Weights of a small mixture-of-experts language model, trained from scratch on English Wikipedia: 41.8M parameters.
Below are experts of layer 4 (counted from 0) of a mixture-of-experts language model. Rows are named router (the router's row for the expert), gate (a neuron's input weights, with its number), up (a neuron's input weights, with its number) and show model dimensions 0-191. Each number is 128 + 24 x the weight over its row's rms, rounded and kept within 0 to 255. Numbers have three digits each.
After each expert's rows: a language model's description of what the expert responds to; "comes after" lists some tokens at least twice as common just before its tokens as in all text. This comes from a sample of Wikipedia text that the model never trained on. Tokens count by the router's weight.

# expert 8
router:157156133144112133153143125179079152155133103094141127115088153110148140124140164150123123171090116168137165106163140150159125137152122123127103125142147112155140112184156085124139102127171133128141111079144111138127130122149129128117151137113092118119111132142129116120101119179124132091135116176091118160128111159100166102107109116099138119154171146107134146142107117123117141124078099134088131087103156143160110104151119146150108126144073111135122081128122123155147160115067119084110119138118146172127181117099150116125105109183122134130113149089145155138170129101123095154
gate0:114129111150128144109142124145084123158139160144080167143141142129073171099156110172176132125125098100105121153191092109137141152134114149146141120122111081121153123122120160122144101120094142134146133142135128158127142091118121078119118144116133151119146090141135125101125072138149136160095150114143090115157176126100137144123130149129135119133125128141104114115191101115152129134109132162165115102128139136126183149132105114103108183121103126127121135142143115113097140101148152111146180178131129120146136175116133145125166090085142114122149151106054135152125118081110157131
up0:124149104172134127137141095213120137134105081159149131109132109152112127107126107088152121098160148127138098104100122086122142087167151162130141139105124098164138124130145141103107106136159156128123150116137153141150126115153123114112090121153101097117126122143120159127144091132143173105130122133103116059114159159126140082146138139114126167155156128133110163158107116104115135110082140114126182142158130155160160063128132127123153149160111120116091126168137091097100087081117128131103095108112120106120116116113079136136107103126122124125121089098123140135119097133108132075
gate1:163168130136170135175103144114101112166114148091128138164136152092137153123111120125154128119147146098121134140115116124105113135087117131121160144165154074145132146138096118142136087126125142143099107115156139164138137148147145125160099109094148139102128078107139078101151135156169112164130178128120106133132123147119108111145132132125145127146097122137117130136084177152127126084102140163101096176159160172098128168123137138162149151150116191163108122139117143139149145125108121135146113157105107125099147160118108093109139134159122140152124124208125118129153084091133169116
up1:128116121093142171127164182114193124117108123130126125138163146067125133117091098131116135134109146149171128075141087137115160132100149106115145128123134139168090097117168163107091146076136122140118147120102156126125145145120110135131117145127103174092096169123155084120124103130121110114111090168109113133112154141174108151125155106148059108139126140097108125130193154116173131115144085128128125123127114091085129114116111148121130106096150091137142133154110156132100124138134091126099140096144144128117148107104120131156113123140153126098111126169164087129137175114135127117
Description: Head nouns and name starts right after "the" or "The", such as film, town, body, fans, and List of.
comes after: " of the", " the", " The", ", the", "The", " in the"

# expert 54
router:145133128119118111143138122105119141112125107133128134108128153134165148150174090113163100168138149193117149099150134145158120160106134098136048132139150118181116096150169128125104145131168115131148145080122122123127105126135114132143101140117098116134103098125118106106141112124129131148134095139106121150106124150123159129117126117133147104134171124124120162197119131089130152138110085142126109123122162178146139108119166149182110106150130083104119121133112144139147143156161115092117120105122176169191152078086115140156121096147119147131112134112124165106179126097087123152
gate1:129116089099143148133138125099157118148143145106127137135115119111136145146084097097133139092093156148064121129101089113131150148112136091131168140154158090130127150129150149141136115117164145122118107110125137155152161139126134113183101104082143141142100128144125160138185111172123150121122156162108087157142128159122162112120145081119123094121109151143090144134097140208109139087114164155122137168135154159139153126121098163173148133137094129170110166110139120122123123145121144097093095122163123145114155135131108142077117129168123136133096118149082088132115096135137133106
up1:109094142094117140081154126140180117147109127130126112110154110072134139115113086110138107108125168122114122094143119151089137103140130141103134101139092170173154127135126135100061120086120180143100139110110154101102142170121131126173124099146093125084125127106135080102103097119123116137097126109101129152123143150097097143161144127128127078131099154162117055120127164120160145113152122101141118110118106104112125156125120143173149136107132134172148159141099157160140145102153117101117101116133139131129131132118106153165103122135132127065116150166125098126149153138159101128
gate2:108155105149160166131103167136136116134154101146125126101109093133155136157107100176151135113151107109162105128109129151105132117161131115099115141124109074137105117214100150126122114148169108143146124092134149145119123143104117146137113118121147116105083116135115096136100152130149114143109109102084075143122102144151126161115122119109144121102142130123084161114143093113116127087112118177142071074112157121106095166114159123146139127128135130130119128146077109139101155141139112095124078185113172140147116150140126108143119104133147138120106099122110117119152148140050119110
up2:139113119115128090100141129133132143124106149095113160125097137100110135097139141092125125142101170148066128114169159119123101120145126131125129125126136138106148130095166124117084123142124156127164149127133102117153144122182180080158147167118125156108149119132121131147128128139045115136187195137132152120162121141128129150147130143142141191127072118145146055131113127109130123102157134114082160119157137119178149117178096130123118135148114154157097108080149116124131132098127104122105143114142102126115102130115135094155143126113131119122102161154097121155110148140141144091
Description: Coordinate pieces such as °N and ″W, and word-internal syllables like aj, ay, ara in non-English names, e.g. Kaj, bhajan, kayaking.
comes after: "1", " K", "0", "k", " | K", " Ch"

# expert 55
router:152110105124109123116148128152093170129129143106121090137096151104117138099147128097157093137130128148121140130148133166145121155125118131111069120134117105126099119148157142172145090090143125112132104063116136122146129142150093138113135147105078135107109113133108141134106143150136104135150124121099141154129147173083141136099112135107120110101132131109113134172127133143100087099132090105106086106139189129146094114090097170184109130132128176149095145165099153171134129140102137106115135133093184170147175127099117112144135095161106127136130117097113101129172103130093088147
gate0:108146110118147145117104148089135150119125163137127117137131122099087151113134117180180112124126109140120126151161124103118111144118098124112124120107116120125118169174124192121123112110133100136170156142128127142123128135111139090123092127124135151150139109134104123091080143144121140142083149101126122105193125143129127131140140169146129128106133162120100107099158104133132136118086132163154120108109132127119154135054154141145105193118123088108101124200109143098113171095133151104166159185136130128183109164145100161116151117103116077122117156118151107140121120103121150124
up0:089148089136165148106125129163103117104136099137133102137113087122101142156171109101140059119138145114120130073127096115135140098113134180158153130103107106117113131110135134160154093076147149116152120114083118148145148118127130127159121116104081105139113122134132141105138091131128170153139143109086161050129158107171135130122139134128098129121129137125129138129122121162093127097092104127138140150124124158149139092134157123159122167155122112124084102130131086098161103075112128132136094160094139105143089164095087120116110101127133136136154092144125108156148084128102111109
gate1:161134132115157150139121132121164126130119135099121143144110168103101144137103121128120131126114146119123092130168097105115144161106137088138139127158163120131110113146102149144174099112138133138110139120136120183116177155121159087175132119118138131113112116153168104108170129142097158190121134111120113143113107146128103112146127111111157095135122127119121166201131132159123118078089145215122133157138131148114129117068128183129151113130124172140118159123099159146139110114093123142162146140135131137132123108107131143141124128140127142117109093157132102169179072159145178117
up1:126121124119154169088147147108157112094126118130137106112152099102107107109101123108170117153111154109144129087183107135110154129097119116111164163123127127142111121137156161109111104096114153154086138123111151129097094161082130135164148123115118147107112132165144126083086130156113105187129140138140112146100127181149106161137152115125088071173116142126127089135172145127088099108153123126152147126126115103120120122128121125108126087119068159169128160162117157150129145119101110090114124118113149117128139117116118174175125095162144148072132138179119105131145151120153145127
Description: Line breaks, list dashes and pipes plus the first capital piece of the following name in bulleted lists and tables, such as "- K", "| S".
comes after: "\n", ")", " |", " |  |", "=", " | MF"

# expert 43
router:160123104118151059134145097109075122113145114105131133092099144090140134128149133137159112144091103128133147103132160130151123140143153134122131107128130115148077106178116128142112121124145093161139148070122123181150136112135147124118126138148123124125074174116149187124114089172125090122126113160103097157114110160116164101118123133105142116144164155159134142149086116137118158125088119119132116110130168163146139133096132157168138088113092122128079110114092121129140145128109099117135116103119161185152140103073111096124115094158126121115112139109149135104162075110118112131
gate2:124139123184166158122131129144134118129122126122135130149115080161143197130128099147138132097147096145102098132149143132139111139124137120116128116133120125153122090193130155133097130139133114097154130113133171140113093131121139110084120117123100124145103120149126084108095168143120141126145106148110135135142090116147150136154109139074146135136190119111084177083155095093110137075108122134147141071089155121122130151120170148147111084122160114080111084124116147139102151103154118116119104194115163116146120150103128106148118108127123127137095136122139073134140159112083131137
up2:139124152116141116151149135100147151137128186104116187147115137085119140123096124113124096115060175144089114118135111120121101115170112144140119142123098105106127132083114104144109101111139160154123110141126149101143129122132137137125122130135122160110136093090112123160157140149101102113142125146105138101172151147147072156119123108135115112112144152144154070155089151096125117150147089123101185153142143139158085149161103147123108120144122182142111110118133116096127162137129115147093131116143067119110135161110116116139150103110086146115098136102109152111083118083108167080
gate3:142115124083147192098113153116109154119135121084077142103124134156103107117142123131093116147152144140155103199157179137095142143135147133140107092148191099091103114158102136148111128108132125141135102126099118142120144131114103121090121139130128144114136085115128140121153116122149093145107136121121106149133107141086171138115130119130138157112121122122093092147092105082136115164117154161111100120142155164172116134139105164142144112108125130107062150133142110083158133127120174112117097129112117142146149159160115086115158132146147146133107148042153128144104132136129121157
up3:137132162161081150161092180129122115139146179098073161098119108171100161118117135111098131111137138081111137205161174099131129105160121143145114117129135139097108155104103124144171150152107128117128137135100088109147121105167122103062136135142139110113105130135135129137113124112153085117146129115116086119102120110135145142142099161160141165147119106144186112151106132129144141120155102120163143130131104154142132166130143114143134162101114132071111115081131103136117136161118140133117153132128133124138141148125163083094095169096118158168120138127114137110120152099153113097
Description: Digits and year pieces in dates and tables, such as 1970, 11th, 608, plus inner pieces of common words such as sarc-ophagi.
comes after: "1", "2", " ", " | ", " S", ": "

# expert 62
router:150151148112128103124125090125167149119092121093110116108093156138131118127174133110139091163129114142106142093120150147127160169146124103142101128129161128148111134138160108140091117102182113164115165107137114152134101119114141144109081141146101122128100135136142153089126083141090112111100131169100140193128130153085161123082111123110099108131193146154139127181092149116125128138094098135108135093113174137148137095124137139152132108137128111155105119158125124158153150172160089112129147125102156168178150122103145134166131108158114157126124164112112128120163095141104102121
gate0:144144088092123131132117142123108124176126137161092110140142105087098134093145115136168090126153091112093155171164114069146107146117089137124110104124108144123123154155128208115113142113133126112142165130091135119110116114104131124108147117107134138164140075144111138114133132180145118123123108114137104127152150131118110161143132147151105116119125171130125126111192110122119123149129124135155153109122151116113163177099119148167109172102121131103120114134100131124091171086144152110173173156115149136180159176130118159134162103110162094096139132101120115124110121085115112115
up0:091158128145139128102155148164088146133139091137112114073093103122110101157149133133116091119114145157138101086129073129140179115134150100123153122119099066125130122159155128090141090123155131110146127113088143128134138097119116147123126085120112136149148142133101146158157086136136144175115097125123159122131150142146136114143130160109102124160157152142154165142125121146083122059113107123089144161150121132133116060142115124140124168125114118137087137134119108131135077083136106133125082144158154106146103118117102132099070148102115158113143110176139115113133101124118117101
gate1:166130117144167134112147151091146112147091121073118122178135149073153151133110118134139150140185145174082116126140106117109136158072137082115153130167134137145113139113138121141141120094128124157083145105149139150110185148117148089129121116105122148117123094127174144093173145143147131143087120093125094155129113133131147109162129113108130082121131151119083138124124109165154133101089163198116112138136161114097165138120111136136091140112155167153119155131127135101131137111098158105158135137133116141123138115148133128118111132131127139141123131167101086130176091164119166121
up1:123106140122145173109134127101128127167140099138118123130126084091124136125126097143149130146133138138122130113143086108140119107123105129113152137108137135180088128163132101104135124124114157122118120112096166106109110168125149155160113139128102124121129121123136113106111084115158063162121142109137171155096125198135134191148152093139077098189124160116118139135164160126131137119159102146137120144105101103130091149139127123133119134122087164163118152158132144137125151164152114107080136122117150130145147149114100126165120097136149119092099151180180094103156141071135166103
Description: Single digits in sports stat tables, Roman numerals II/III, and Latin or foreign name endings like -ius, -ensis, -ia.
comes after: " | ", "°", "; ", "′", " V", "_{"

# expert 10
router:163166159134138089153142125153127160076109122091116118099138174146164128141163168124122103193093124137106141095154130126128161192146139085131098133149168120154120113155162130134107114097208134156141133093108141151138150129123125151121084137131093086099095126117146096118123097157132135145141113138116108131160139141098132106115134138108121105133150140151129134175083135111112137135121075137107100118137146150153137116119092137155145132123129128133099155149134161149127134140106101122115135116122160164139158108096126106133125085143123119127139158077129179132167109111067120139
gate2:091143140162141185153144130154141133142145125130101132127106127138142142108121115180123132130150126106135156108135153152151149112108118114120142135121132091160134098155112185134118122165147128138126145120130174122115135113110149096171133110150157099132071161142106094152106138131130118123116092136083080105154110126149115147183127135096119081132111129121066161085154113145090186110115101195167106099110123129115126176114145138138110119148136157152117141187112132131116132119139102116134107188158182125173104123135118110102124160150159157133106137138110134140147132116107109123
up2:138120118073108076133124114114125143112136113140153187103088085106123105122121091101131103090101149158089142124137148129106124119149142129106116137131139118130100139123123103114080116146120140121142129142127150094181146115159123138150151159165134168078144099112143157113122159126089130100125127161116145076160109158152144130126126086131172124111108132161144076122118152091116107128137115113100178185148154128183136136153106141174136077151120142152116118095120112103133136112161112122106128140142089129125114151090135114161155081180135119129103132122114105136092145126107154090
gate3:128098158116124157134165138131089137119147139100098128137126179157120131145108089134117136140108168104124104193132137115116159135116174093139143119134098114132157086184098172150106096126136138150129176120112118125169157135142118121152116130096153133121134109122138129140153103094147116175103159135159127180158097134065175110100134108112124108139144168148085141127145133135113135153103130182134087138132120171143154127137116141142114116153145127158101155124096145093129102129103174107190096131143143147113141143141125084109140130132147103176114156112137109138120168124093138142
up3:104118161177132140111114130115136145136163166157110117102084089104094157118111129171078134106143159092107112123136143171120081102100123092116116125109132134093110190116110126181159106173082149106143081127166113138145102111153132122125106074140109119172102196139184109084114101108122119133158121139117146130120140118164109135129121163123161168109099127094149125133117134129110116115154125173141110132089106146168134141104129106163101132114121108096132145137113116128107136138129115102099130138108122141144155104132144144131160125079143150135132145154125128075131134112143162138
Description: Final digit groups of years after a split 2 or 1, such as 009, 012, 015, plus "time" or "least" after "At" or "at this".
comes after: "1", "2", ".", " At", "| ", " | — |"